Experts of a small language model.
Size: vocabulary 17790, 74.9M parameters.
Experts: 96 experts in each of 8 layers, 80 SwiGLU neurons an expert, a sigmoid router, a shared expert of 128 neurons.
Below are experts of layer 5 (counted from 0) of a mixture-of-experts language model. Rows are named router (the router's row for the expert), gate (a neuron's input weights, with its number), up (a neuron's input weights, with its number) and show model dimensions 64-127. Each number is 200 + 30 x the weight over its row's rms, rounded and kept within 0 to 999.
After each expert's rows: "mostly gets" lists some tokens that are sent to it at least half of the time; "comes after" lists some tokens at least twice as common just before its tokens as in all text. This comes from a sample of Wikipedia text that the model never trained on. Tokens count by the router's weight.

# expert 16
router,222,205,153,219,197,234,163,216,243,159,210,217,197,202,221,205,200,210,165,217,231,154,168,254,207,213,226,236,203,208,173,201,166,241,212,222,180,213,210,247,184,224,228,223,135,214,100,210,201,222,145,189,211,197,259,160,172,192,181,255,262,199,199,181
gate5,222,224,201,162,200,196,149,241,284,215,196,191,236,170,190,247,119,203,144,198,174,202,206,195,173,208,194,163,200,305,195,252,202,197,183,198,201,187,204,178,164,174,198,206,185,221,200,223,197,181,222,197,230,178,180,184,218,202,234,170,132,199,201,201
up5,229,200,185,272,226,241,244,189,204,191,259,199,184,215,235,214,204,146,217,96,196,206,207,206,200,176,215,216,196,197,237,227,167,203,208,187,203,241,170,239,210,252,182,195,239,202,182,75,208,196,144,258,189,179,199,175,236,159,201,200,218,200,202,201
mostly gets: " been", " came", " were", " began", " died", " was"
comes after: " was", " were", " is", " It", " it", " be"

# expert 87
router,210,169,203,202,231,178,136,174,230,211,185,228,193,221,209,229,195,180,162,187,221,199,167,256,217,281,176,194,184,172,118,252,187,245,179,230,202,208,195,259,154,227,237,211,159,209,150,230,207,252,184,188,208,199,206,178,147,214,213,163,202,119,218,202
gate0,230,195,183,190,179,200,170,193,246,235,195,187,242,184,187,184,210,161,184,170,208,202,192,175,195,243,189,204,217,167,165,218,191,259,216,251,236,150,187,231,156,213,303,200,167,216,186,239,176,192,176,197,228,187,173,196,162,224,208,137,207,201,209,193
up0,222,195,195,187,218,182,193,189,202,192,234,167,208,202,253,222,251,221,197,163,146,196,204,200,141,193,207,191,183,206,175,217,191,207,213,143,219,211,203,162,236,229,197,226,175,237,199,118,192,190,201,220,151,203,205,236,165,258,202,248,209,198,204,224
mostly gets: " Golden", " Coast", " Eastern", " Cavalry", " South", " Infantry"
comes after: " the", " The", " National", "'s", "The", " New"

# expert 8
router,213,220,210,205,168,154,148,185,257,202,202,197,189,192,216,228,217,178,194,186,252,186,183,264,184,251,215,169,225,251,180,241,183,209,184,230,211,154,194,273,131,248,194,233,182,201,113,220,188,171,190,210,209,232,240,193,162,197,202,241,206,164,192,200
gate0,240,210,189,211,200,236,228,219,219,189,188,200,239,160,208,171,211,202,233,266,165,208,191,170,160,254,186,170,115,215,208,199,133,255,233,134,114,213,156,99,267,199,228,176,129,134,206,180,190,161,184,236,201,201,229,189,150,200,199,218,193,208,203,207
up0,176,218,232,181,179,208,122,153,167,189,194,217,176,208,159,248,209,191,185,201,187,181,201,196,209,211,225,181,201,213,198,176,195,206,206,212,185,202,206,227,206,182,196,183,212,204,193,202,199,216,208,204,200,199,175,197,214,205,194,125,205,204,218,208
mostly gets: " ad", " ra", " dec", " b", " ch", " mon"
comes after: " and", " the", " of", "'s", " with", " or"

# expert 36
router,186,233,214,219,188,216,157,264,260,171,156,227,193,182,273,172,159,205,159,215,256,158,164,198,200,184,236,200,192,194,165,231,167,227,230,208,172,165,192,250,191,213,217,266,140,182,116,230,250,263,148,172,215,206,229,158,156,200,178,228,202,140,196,138
gate5,134,172,203,159,205,139,196,254,195,200,319,221,212,212,125,217,199,177,249,192,203,214,204,223,199,178,225,203,234,199,201,188,207,285,280,199,199,215,252,216,204,223,208,192,239,174,196,200,194,199,261,186,149,220,210,210,169,207,186,203,199,200,180,199
up5,202,218,143,237,201,118,267,204,167,214,194,214,214,205,230,200,190,234,147,195,162,214,198,193,193,85,173,217,191,209,257,263,184,171,198,199,246,202,146,213,214,177,194,197,185,192,199,214,201,241,199,197,201,213,200,200,205,199,200,116,201,194,192,227
mostly gets: " ago", " century", "–present", " BC"
comes after: "1", "0", "2", "9", "8", "7"

# expert 61
router,196,208,189,170,214,211,144,200,263,202,209,228,227,219,214,189,196,176,137,245,269,182,152,210,220,270,208,181,216,222,177,219,160,239,163,202,191,188,238,255,120,229,220,219,170,163,125,220,231,226,211,178,186,218,206,202,159,164,214,193,202,129,231,229
gate0,177,199,237,214,216,217,154,156,250,297,229,253,169,142,225,179,193,187,203,208,229,186,200,221,192,200,211,195,185,208,197,159,197,179,202,200,253,238,236,272,216,194,159,197,200,171,198,202,197,198,212,199,202,281,186,199,209,234,182,223,188,198,186,260
up0,188,210,172,202,199,203,232,149,200,203,154,247,225,163,209,146,214,192,187,170,211,259,231,213,202,211,201,215,201,245,167,129,182,215,191,207,192,196,255,199,266,226,207,194,206,205,200,162,203,189,255,213,102,199,163,197,170,201,236,184,238,146,259,202
mostly gets: " program", " singer", " album", " band", " couple", " film"
comes after: " the", " The", "The", " this", " a", "'s"

# expert 2
router,246,208,160,176,252,197,183,211,276,240,224,229,163,217,230,195,186,213,212,196,253,198,153,268,217,183,213,167,224,210,135,270,170,222,189,169,222,217,248,302,157,189,244,232,168,224,142,224,215,227,198,181,194,232,183,220,157,167,204,189,210,110,196,205
gate0,178,229,166,170,217,202,150,200,164,203,200,195,172,204,201,170,204,258,215,116,197,156,172,183,198,183,179,199,234,199,297,198,132,205,165,110,139,227,189,169,173,216,192,193,212,206,200,157,223,195,172,220,241,230,147,202,200,245,213,245,197,194,195,201
up0,204,160,178,201,266,235,191,190,231,192,203,147,209,229,179,241,149,244,172,209,199,182,200,200,206,202,247,184,153,157,201,177,201,196,192,209,200,207,196,192,200,243,188,202,207,169,205,178,187,208,240,200,230,199,196,193,199,227,203,141,255,200,176,195
mostly gets: " result", " establishment", " median", " amount", " creation", " coast"
comes after: " the", " The", "The", "the", " its", " his"

# expert 6
router,246,220,197,182,176,189,178,242,250,169,242,216,137,224,267,161,201,169,166,203,225,210,174,235,233,185,213,139,236,167,158,236,211,265,165,201,218,168,205,216,173,199,211,172,163,205,98,201,177,165,165,144,230,201,225,194,162,232,232,260,224,148,213,178
gate0,254,213,192,208,206,142,206,210,137,174,164,198,201,203,161,218,117,305,206,167,235,198,142,223,224,195,199,179,257,196,124,224,217,278,197,178,152,186,198,219,197,209,229,233,139,209,200,260,149,236,196,142,219,179,254,263,199,199,203,199,198,184,189,196
up0,199,187,218,246,226,194,200,199,226,187,205,194,186,123,283,220,217,149,209,193,186,180,200,209,217,176,194,203,180,212,201,202,180,150,233,212,200,202,180,234,203,191,181,203,292,221,190,160,273,216,241,238,187,238,196,189,206,269,168,234,171,201,204,201
mostly gets: " find", " get", " tells", " provide", " provides", " takes"
comes after: " to", " he", " and", " also", " who", " not"

# expert 77
router,176,222,161,202,161,210,238,215,243,170,198,203,229,191,209,209,170,179,175,189,248,197,140,210,223,202,211,155,179,222,138,193,226,234,190,171,198,223,197,232,142,214,201,200,157,189,138,213,208,209,175,192,212,241,195,183,162,231,177,293,215,178,158,210
gate0,198,199,208,209,213,178,214,264,288,179,203,200,185,233,204,173,156,258,194,158,209,175,149,211,234,198,223,206,207,236,229,201,166,228,204,263,217,202,225,167,192,199,171,219,208,220,202,200,289,194,247,167,170,191,224,189,200,195,227,238,203,185,119,185
up0,185,201,199,188,192,229,94,288,196,221,201,198,179,255,231,230,210,181,168,192,193,184,250,201,236,195,203,193,215,157,210,173,213,202,157,198,199,208,243,173,209,212,198,190,205,211,196,224,204,198,197,191,197,224,265,227,196,199,208,271,197,219,186,86
mostly gets: " given", " Directed", " marked", " indicated", " presented", " expressed"
comes after: ",", " and", "),", " (", " also", ")"

# expert 27
router,251,205,169,216,169,184,211,202,241,149,175,247,217,192,238,181,169,187,184,177,276,169,122,261,221,194,218,151,205,234,186,272,216,222,221,186,190,216,211,251,182,219,213,235,138,210,174,220,194,260,189,228,175,212,243,202,186,167,206,241,234,169,175,173
gate0,199,181,181,235,231,194,214,187,302,207,214,198,164,153,199,241,200,196,225,153,219,214,208,225,284,183,206,223,205,206,203,203,178,205,188,203,183,154,163,181,198,199,178,164,203,229,208,248,188,207,147,218,195,204,189,164,180,157,149,186,205,188,193,194
up0,176,201,176,211,130,196,192,275,203,191,137,205,205,211,194,198,205,204,219,113,208,200,113,210,176,193,132,194,200,215,207,218,156,195,188,254,203,224,177,167,183,210,270,188,167,293,200,256,219,228,241,200,200,286,206,163,193,171,204,259,184,199,200,218
mostly gets: " MF", "   ", "     ", " Majority", "    ", " Registered"
comes after: "|", " ", "1", "-", "\n", "2"

# expert 33
router,245,195,200,225,182,221,201,198,246,214,180,247,218,169,246,222,223,172,171,249,223,189,160,201,179,204,228,184,156,219,203,291,177,239,171,166,168,195,214,205,187,241,233,269,166,167,130,217,209,250,174,202,199,180,225,153,130,209,207,215,217,139,186,225
gate0,206,226,207,140,203,216,197,192,196,203,203,263,248,115,201,200,225,261,217,189,207,130,201,279,206,160,244,202,238,207,194,234,207,229,171,221,204,183,203,201,176,238,199,220,224,197,203,199,200,203,151,248,189,205,202,200,168,240,247,184,196,201,196,199
up0,201,211,206,216,158,201,200,209,180,225,250,208,303,99,198,191,252,203,196,254,208,180,205,202,236,153,222,202,201,217,254,277,189,227,103,218,250,205,213,215,204,181,265,183,252,196,202,178,190,221,144,188,155,202,204,196,168,301,201,206,203,201,237,201
mostly gets: " him", " Sarah", " father", " Constantine", " brother", " Jerry"
comes after: ",", ".", " of", " by", " and", " with"

# expert 76
router,248,200,152,190,167,171,201,215,210,196,182,227,198,218,211,201,210,248,160,184,258,203,189,237,227,218,176,180,206,222,181,209,149,247,182,223,199,199,198,236,124,220,214,252,178,242,162,250,177,231,172,212,207,181,190,168,168,189,215,216,192,224,215,241
gate1,215,182,239,182,205,199,200,139,199,200,218,241,217,238,203,189,191,202,222,215,192,170,160,192,257,191,196,196,165,195,239,211,185,220,209,148,203,131,207,202,219,203,209,202,192,259,201,164,186,160,201,144,191,224,179,192,213,243,294,199,265,240,242,200
up1,182,198,217,180,159,197,166,143,220,165,186,175,198,209,218,195,223,208,244,147,274,202,194,192,201,217,247,221,217,166,218,201,225,241,207,184,230,250,254,204,175,166,217,243,202,202,202,216,182,199,220,202,191,212,190,200,198,200,241,266,269,212,210,200
mostly gets: " Candidate", " Pts", " Pld", " drums"
comes after: " ", " —", " Votes", ")", "0", " Candidate"

# expert 4
router,206,190,159,198,177,188,199,202,236,197,187,211,224,201,249,213,189,177,163,188,233,185,149,278,208,183,205,172,185,237,224,192,192,261,205,200,223,227,263,256,201,242,214,233,159,203,128,239,208,253,170,176,204,211,227,132,175,218,229,232,208,169,189,158
gate0,199,229,197,217,137,170,215,119,203,165,188,213,132,167,200,199,177,199,178,266,189,198,194,201,199,202,200,131,192,168,218,205,170,235,199,156,212,188,285,191,211,203,202,282,198,201,203,189,205,142,264,197,177,200,189,139,191,201,251,184,197,205,207,189
up0,208,161,163,186,260,261,200,160,204,201,204,213,195,230,203,230,157,206,194,183,182,174,193,157,211,163,236,236,204,202,128,231,194,184,268,195,201,204,253,217,217,213,177,209,206,235,200,211,199,147,183,198,199,176,198,182,207,160,203,194,220,202,174,260
mostly gets: "SI", "My", " Double", " Glen", " Sony", " Safe"
comes after: ",", " |", " \"", ":", " (", " and"

# expert 81
router,224,197,172,240,189,197,166,194,257,163,170,255,215,229,209,167,168,206,171,231,243,204,159,231,200,192,225,154,203,212,127,200,201,244,189,224,225,192,201,263,185,246,211,231,178,195,142,203,233,242,181,154,182,201,264,172,186,189,182,227,213,142,204,168
gate0,255,116,199,217,166,266,188,200,196,173,183,210,217,208,173,172,210,245,174,219,184,203,179,182,199,186,172,209,208,219,169,173,144,150,199,159,180,210,209,194,174,197,166,220,177,195,204,298,204,242,194,281,164,145,214,203,223,167,183,202,154,199,193,180
up0,201,204,204,138,202,133,197,173,198,233,187,162,198,181,201,235,229,209,208,179,193,193,198,165,200,195,196,187,220,165,188,253,207,231,251,243,169,226,235,201,219,189,193,158,216,221,197,166,204,196,205,196,192,192,217,174,181,231,184,207,200,201,197,209
mostly gets: "ø", "'m", "ør", "oh", ".P", "ij"
comes after: " H", " R", " G", " A", " T", " S"

# expert 23
router,277,212,200,223,226,195,170,179,211,173,180,234,190,218,201,209,200,192,201,199,217,223,162,259,228,222,210,191,210,243,180,253,188,220,149,211,152,177,216,217,186,249,230,242,104,242,135,207,181,177,187,147,183,196,240,182,182,220,211,214,212,136,184,182
gate0,195,211,237,222,198,186,235,267,215,222,211,202,216,217,190,223,200,186,197,222,209,189,154,201,199,200,237,220,179,207,235,196,186,243,189,218,204,207,194,147,173,170,202,202,209,190,185,197,183,197,239,156,193,154,248,196,197,138,127,153,222,203,199,205
up0,200,210,194,143,205,121,200,118,216,202,92,246,191,209,204,202,221,196,202,192,199,200,255,183,208,183,200,180,170,214,208,199,232,210,192,201,145,200,200,262,188,199,177,208,176,212,215,208,198,198,200,178,230,222,204,197,175,270,278,198,210,211,149,197
mostly gets: " seven", " eight", " nine"
comes after: ".", " ", "1", ",", "3", ":"

# expert 66
router,265,236,154,192,179,170,158,172,222,180,210,231,211,212,210,210,210,184,203,183,241,205,171,205,187,199,204,199,184,213,125,183,116,233,178,184,176,219,182,207,118,201,186,284,120,229,176,265,195,183,154,183,183,175,219,210,168,197,183,205,219,198,232,170
gate0,205,193,199,218,211,251,202,177,181,234,172,214,164,221,224,194,221,219,206,197,202,211,202,182,198,202,198,183,235,238,336,228,200,201,213,246,198,194,199,213,192,176,240,208,196,198,186,273,174,148,187,190,194,179,265,218,201,198,199,233,195,201,192,158
up0,223,224,201,202,188,201,277,242,210,170,185,202,240,213,186,206,219,224,197,203,209,192,193,164,219,170,194,249,226,202,190,190,162,164,164,201,216,99,192,207,195,273,205,205,198,202,200,212,209,227,207,203,197,194,149,161,218,202,168,220,180,149,199,177
mostly gets: ").", ".", "\".", ".\"", "\").", ".)"
comes after: " No", "3", "4", "5", "6", "7"

# expert 35
router,229,240,186,202,180,220,187,228,231,188,199,245,209,148,251,193,157,236,187,198,244,197,176,215,211,200,255,173,193,177,168,246,278,268,200,203,160,194,218,252,179,265,206,261,147,200,145,188,211,216,208,165,227,172,239,211,181,166,263,217,205,156,160,175
gate1,152,208,212,196,198,259,118,272,289,215,168,200,183,207,220,200,179,201,280,202,210,217,199,181,214,195,170,127,252,199,125,165,214,214,196,199,173,202,198,228,207,192,165,198,215,219,200,174,224,206,195,241,167,187,215,206,191,178,224,225,194,205,176,152
up1,223,204,150,189,151,141,265,189,145,210,196,265,229,223,191,177,228,186,162,214,165,200,167,250,196,209,206,233,150,230,173,200,263,203,180,231,210,210,165,191,224,201,221,200,203,236,182,229,187,254,210,145,219,187,182,205,222,177,196,224,256,194,185,207
mostly gets: " under", " when", " if", " because", " become", " without"
comes after: " to", " and", ",", " due", " served", "."

# expert 40
router,226,175,202,205,166,152,205,181,178,220,221,215,208,181,225,186,207,219,163,253,238,188,175,198,206,261,230,196,203,222,212,216,193,203,180,208,235,234,234,251,187,250,247,262,191,232,133,183,199,283,167,170,221,151,226,213,160,176,237,243,222,112,186,214
gate0,199,195,191,200,227,176,200,129,207,256,189,185,225,225,222,189,182,216,174,214,214,197,203,194,194,233,201,198,206,201,144,208,201,181,215,212,199,205,206,237,182,205,200,236,183,203,198,238,264,236,206,198,175,173,213,203,171,198,194,210,184,196,166,197
up0,202,192,210,158,187,131,250,157,195,200,195,215,249,294,206,183,172,201,201,206,207,202,228,200,200,232,210,148,206,165,200,206,200,217,202,205,210,174,201,199,193,225,210,246,195,211,201,196,204,200,201,201,189,168,190,226,223,206,154,202,205,204,136,198
mostly gets: "ahn", "uran", "agar", " bin", " Bh", "-N"
comes after: " M", " K", "m", "M", "k", "."

# expert 24
router,214,200,200,223,174,234,180,208,228,185,162,256,208,226,199,195,214,225,233,203,213,197,160,226,210,215,173,175,196,248,176,200,183,258,164,201,198,169,225,213,164,224,220,222,157,210,135,204,225,210,182,191,218,170,247,175,166,181,224,186,174,158,176,161
gate0,154,193,191,202,213,206,212,199,241,191,185,209,200,199,189,204,238,241,168,210,189,203,222,191,195,209,184,197,176,221,180,208,203,213,192,189,210,198,259,172,203,212,233,190,202,210,203,187,202,236,191,218,204,330,211,192,197,225,202,159,182,201,187,169
up0,152,197,197,207,213,158,200,255,218,201,203,144,223,201,200,189,202,193,194,198,225,219,227,241,153,179,238,183,180,214,207,201,228,197,214,200,219,202,246,205,176,143,192,196,199,195,198,204,194,225,183,136,164,203,196,200,195,165,239,172,219,196,217,205
mostly gets: "rac", "rown", "aku", "iling", "idel", "orm"
comes after: " B", " C", " D", " F", " P", " d"

# expert 20
router,240,214,172,222,185,201,225,230,212,186,222,220,214,170,273,226,202,218,179,184,258,202,195,224,174,197,220,173,197,230,172,200,193,241,172,199,159,243,168,251,172,224,193,245,134,205,154,219,215,236,174,206,197,182,205,109,113,193,175,222,223,128,215,193
gate0,215,178,219,202,206,206,262,192,199,196,199,170,200,203,200,208,213,218,218,161,165,229,162,228,201,165,232,209,157,170,194,204,197,201,242,200,160,123,264,252,198,200,71,212,219,206,203,202,216,222,201,216,180,207,169,227,190,199,195,207,197,165,220,202
up0,189,201,302,183,172,173,170,199,196,151,205,197,210,263,210,198,216,217,190,192,120,192,191,180,213,150,221,200,178,202,231,201,225,200,161,197,214,206,196,198,229,184,134,215,199,266,199,226,189,214,196,211,215,179,193,172,223,200,203,217,180,198,186,123
mostly gets: " January", " July", " November", " October", " September", " June"
comes after: " |", "6", " on", "5", "4", "8"

# expert 51
router,228,193,229,189,197,211,176,166,280,179,181,194,165,248,212,212,191,170,157,187,236,226,153,234,193,256,199,196,188,220,167,235,164,216,180,193,194,204,190,305,199,220,228,240,160,219,132,244,237,197,230,210,189,193,195,187,149,178,217,173,195,139,215,206
gate4,194,212,235,200,194,239,217,191,200,194,255,197,186,238,199,227,198,169,198,214,213,175,166,175,175,208,200,195,186,209,179,246,201,186,200,197,119,216,217,271,225,158,200,195,208,253,193,202,207,143,120,216,223,236,208,206,214,184,200,250,186,189,174,206
up4,200,203,200,199,172,212,187,186,202,202,203,184,220,209,199,234,194,211,203,203,130,232,131,205,191,210,203,181,150,124,192,202,220,195,185,208,134,190,222,214,222,172,178,245,203,189,197,197,142,213,200,244,217,139,161,206,194,190,186,238,157,197,247,145
mostly gets: " Kur", " Ber", " Ass", " Sav", " Tob", " Fal"
comes after: " the", " The", " of", "The", "'s", " and"

# expert 74
router,235,215,223,210,160,203,196,192,236,173,163,267,181,178,186,188,218,176,219,196,218,197,119,235,200,216,216,190,190,225,170,171,132,265,180,194,242,230,234,203,203,185,246,222,161,227,103,264,206,208,195,189,193,191,228,161,203,163,219,239,221,146,174,193
gate0,296,221,212,190,237,230,191,238,207,194,170,200,131,208,198,229,231,167,202,139,201,183,203,106,225,229,161,232,165,170,206,161,210,210,188,205,177,203,218,183,193,275,208,183,207,229,229,184,183,232,230,206,248,195,196,209,162,196,202,191,240,215,219,185
up0,200,258,204,202,210,230,198,189,159,234,204,161,172,116,202,209,227,199,193,217,225,253,198,223,186,200,204,221,191,252,202,175,196,182,193,192,154,218,241,199,334,237,192,173,233,207,207,199,198,166,207,207,200,174,179,221,203,177,219,131,201,194,232,176
mostly gets: "@", "xx", "^", " IV", "frac"
comes after: " ", " $", " (", "1", "/", "_{"

# expert 0
router,224,203,194,214,216,195,190,197,207,224,226,235,196,220,223,214,215,195,185,203,254,166,140,231,164,206,190,142,228,214,174,217,209,219,154,191,189,204,205,208,182,244,212,226,127,196,102,260,193,207,172,212,237,196,182,198,149,182,217,212,200,178,185,162
gate4,246,207,215,210,249,197,178,199,274,200,207,187,234,200,202,217,199,204,215,299,165,150,126,191,191,198,187,203,190,200,230,209,194,205,220,174,160,234,168,222,167,211,238,190,192,206,203,164,197,190,230,193,200,303,180,206,192,181,269,182,233,175,213,208
up4,217,184,201,255,68,124,148,205,163,170,180,204,203,204,200,200,201,188,202,209,211,215,99,201,175,200,227,259,206,184,218,199,170,201,204,194,251,188,216,202,180,140,238,197,217,185,205,213,203,220,264,200,188,195,212,211,212,199,191,200,203,159,207,204
mostly gets: " Apps", "ou", " Nominated", " MPC", " Won", " Pts"
comes after: " |", ";", ":", " (", " –", " -"

# expert 49
router,205,215,155,198,250,206,178,206,212,181,200,207,198,235,246,217,217,186,184,173,193,179,177,200,217,204,221,197,215,245,204,200,135,243,181,205,229,190,191,237,135,218,207,215,171,214,105,246,235,263,176,214,179,198,186,192,196,154,179,220,229,140,234,197
gate0,216,226,196,202,178,199,201,202,236,181,215,195,156,177,176,172,237,221,216,201,163,191,187,202,196,232,190,202,200,205,181,152,201,128,158,218,207,183,149,156,180,201,215,134,210,194,201,211,174,220,157,194,248,202,200,191,172,217,201,253,232,198,197,183
up0,141,190,161,177,217,162,209,190,200,192,226,227,206,200,142,207,204,217,208,210,193,198,223,231,191,120,187,298,200,214,206,204,203,281,186,165,226,278,200,195,218,200,200,158,185,204,202,243,202,199,240,188,199,200,139,185,146,237,259,160,209,212,203,175
mostly gets: " wood", " amount", " room", " degree", " sq", " space"
comes after: " a", " an", " A", " this", " one", " new"

# expert 29
router,208,229,164,199,194,231,199,193,256,177,216,202,196,206,203,238,185,220,153,202,247,192,153,255,210,198,202,200,178,228,156,246,145,224,175,184,196,196,191,291,213,204,217,235,159,188,182,248,209,234,185,163,190,192,241,184,161,172,222,209,230,160,205,172
gate5,202,204,200,235,238,180,148,168,243,169,306,204,201,198,190,217,206,196,192,228,199,215,106,177,214,199,207,173,160,200,181,201,181,163,269,203,139,195,199,243,208,216,185,179,189,274,207,198,189,251,167,149,227,186,148,200,186,203,160,169,277,152,187,202
up5,199,204,234,182,194,198,203,173,194,195,202,229,204,196,201,188,223,218,255,246,202,220,195,200,204,233,202,208,201,204,206,183,201,209,209,226,215,226,158,199,231,202,177,226,201,217,192,200,202,253,209,251,165,199,216,202,273,161,171,197,236,186,176,184
mostly gets: "St", "Ch", "Sh", "Th", " Ph", " T"
comes after: " (", " \"", " |", ":", ".\n\n", ","

# expert 46
router,209,156,210,211,200,180,166,216,252,208,194,210,195,186,203,184,211,206,143,195,270,184,172,288,165,205,192,196,187,223,141,170,160,224,165,233,208,208,153,235,119,209,237,204,220,208,167,205,211,214,146,196,211,239,208,233,196,170,246,225,247,149,219,183
gate4,199,150,200,234,173,198,213,121,201,197,185,206,210,184,177,248,157,201,193,216,176,198,201,225,197,186,215,213,226,202,202,150,201,216,195,212,197,214,216,209,216,189,194,204,190,194,201,203,248,200,226,206,202,205,261,200,191,217,214,217,224,171,201,182
up4,227,256,144,204,203,247,198,238,201,181,214,203,230,199,204,200,207,200,238,218,158,249,182,228,221,195,201,200,204,241,192,205,104,221,187,181,214,200,203,148,203,185,188,201,208,222,200,180,192,194,192,120,245,200,198,167,210,229,207,239,211,204,197,190
mostly gets: "==", ".\n\n", "==\n", "===", " |\n\n", " =\n\n"
comes after: ".\n\n", " |\n\n", "\n\n", " also", " career", " life"

# expert 79
router,212,191,209,223,200,215,189,178,229,151,216,215,157,193,243,183,194,193,202,243,226,199,129,208,259,218,221,131,194,259,152,263,212,256,155,190,187,226,181,172,158,197,258,233,141,150,182,252,231,242,178,155,209,177,233,198,190,185,213,209,193,197,215,209
gate0,268,205,203,211,216,216,169,199,204,196,197,252,206,209,191,200,184,302,202,289,202,203,210,215,197,235,179,176,243,193,193,243,191,194,168,192,193,220,191,212,191,137,192,200,157,201,201,201,190,224,199,224,186,137,197,191,206,201,226,242,203,187,201,190
up0,203,208,199,221,224,139,281,213,196,202,153,182,186,215,211,166,227,189,203,98,211,124,173,198,261,164,207,199,165,187,298,154,169,202,238,250,231,205,255,182,183,243,190,189,214,204,201,205,248,189,212,219,197,169,278,218,201,239,203,192,208,204,203,202
mostly gets: " and", " &", " but", " by", " with", " alongside"
comes after: ",", " well", ")", "\"", " According", "),"

# expert 83
router,184,244,164,208,205,202,198,189,295,218,220,192,197,172,245,187,179,145,189,172,258,166,169,207,190,209,207,170,208,211,169,235,198,231,190,179,208,229,205,271,202,238,218,236,138,190,143,227,182,190,172,184,228,218,238,179,136,190,217,233,187,156,203,207
gate0,223,240,204,156,228,232,146,136,186,202,214,204,196,208,202,197,188,192,186,213,200,210,198,191,200,208,230,191,209,184,204,190,203,151,198,111,174,200,156,228,183,169,204,195,148,203,200,181,199,201,89,254,187,185,167,174,215,192,215,251,203,204,197,173
up0,166,212,225,193,204,199,155,173,204,194,268,249,114,157,211,161,140,171,194,189,203,198,165,225,245,188,208,183,221,166,207,203,144,197,217,202,192,209,213,216,267,217,201,170,154,194,193,203,170,209,240,202,261,208,177,182,157,228,204,215,201,200,170,206
mostly gets: " ITA", " Steve", " Chris", " Mike", " BRA", " ENG"
comes after: " |", ":", "-", "|", ";", " by"

# expert 56
router,231,220,190,209,161,209,198,168,187,172,167,254,196,169,239,242,202,186,153,201,270,182,165,239,209,257,181,186,224,183,179,173,200,243,192,216,217,213,261,210,140,239,193,250,173,218,207,206,233,183,184,185,188,213,199,181,205,184,220,249,196,151,223,183
gate1,200,209,205,223,251,193,250,201,141,213,199,205,178,207,301,191,217,142,249,201,189,242,187,212,195,195,259,210,202,245,162,198,196,222,157,189,163,198,188,203,199,203,195,191,183,204,221,223,201,201,199,200,115,189,160,220,156,184,234,224,207,185,257,171
up1,230,204,198,263,214,263,210,210,186,213,212,236,188,204,226,128,236,144,205,200,259,218,201,244,221,192,215,215,204,214,202,193,199,201,188,203,192,198,205,214,206,208,201,200,199,210,200,188,206,214,176,184,192,195,158,209,212,215,211,190,284,152,229,199
mostly gets: " Your", "'s", " Our", "’s", " your", " Historic"
comes after: " of", " for", " and", " University", " People", " Institute"

# expert 62
router,183,183,176,195,189,190,207,164,225,171,210,214,185,244,187,206,160,191,169,194,205,187,175,246,228,237,217,118,189,244,161,222,147,239,219,233,201,214,217,178,163,212,210,226,178,224,220,199,167,175,191,206,209,209,221,188,147,204,189,212,209,109,203,228
gate5,209,214,216,198,225,178,195,170,215,264,214,195,177,200,185,269,174,186,202,146,192,196,164,142,195,189,196,184,182,209,185,186,198,211,202,247,185,229,150,213,189,215,180,90,177,242,204,222,205,176,220,176,186,138,202,196,204,197,200,189,165,199,196,207
up5,199,180,180,258,200,222,177,180,161,189,167,194,220,104,206,178,266,193,264,294,253,204,211,195,200,206,202,201,210,218,247,189,202,181,200,196,193,188,256,199,181,206,234,254,204,189,184,152,203,230,200,216,225,201,209,223,205,205,216,200,236,202,195,188
mostly gets: "The", " Its", "the", " Their", " The", " His"
comes after: ".", ",", " of", " and", " with", " as"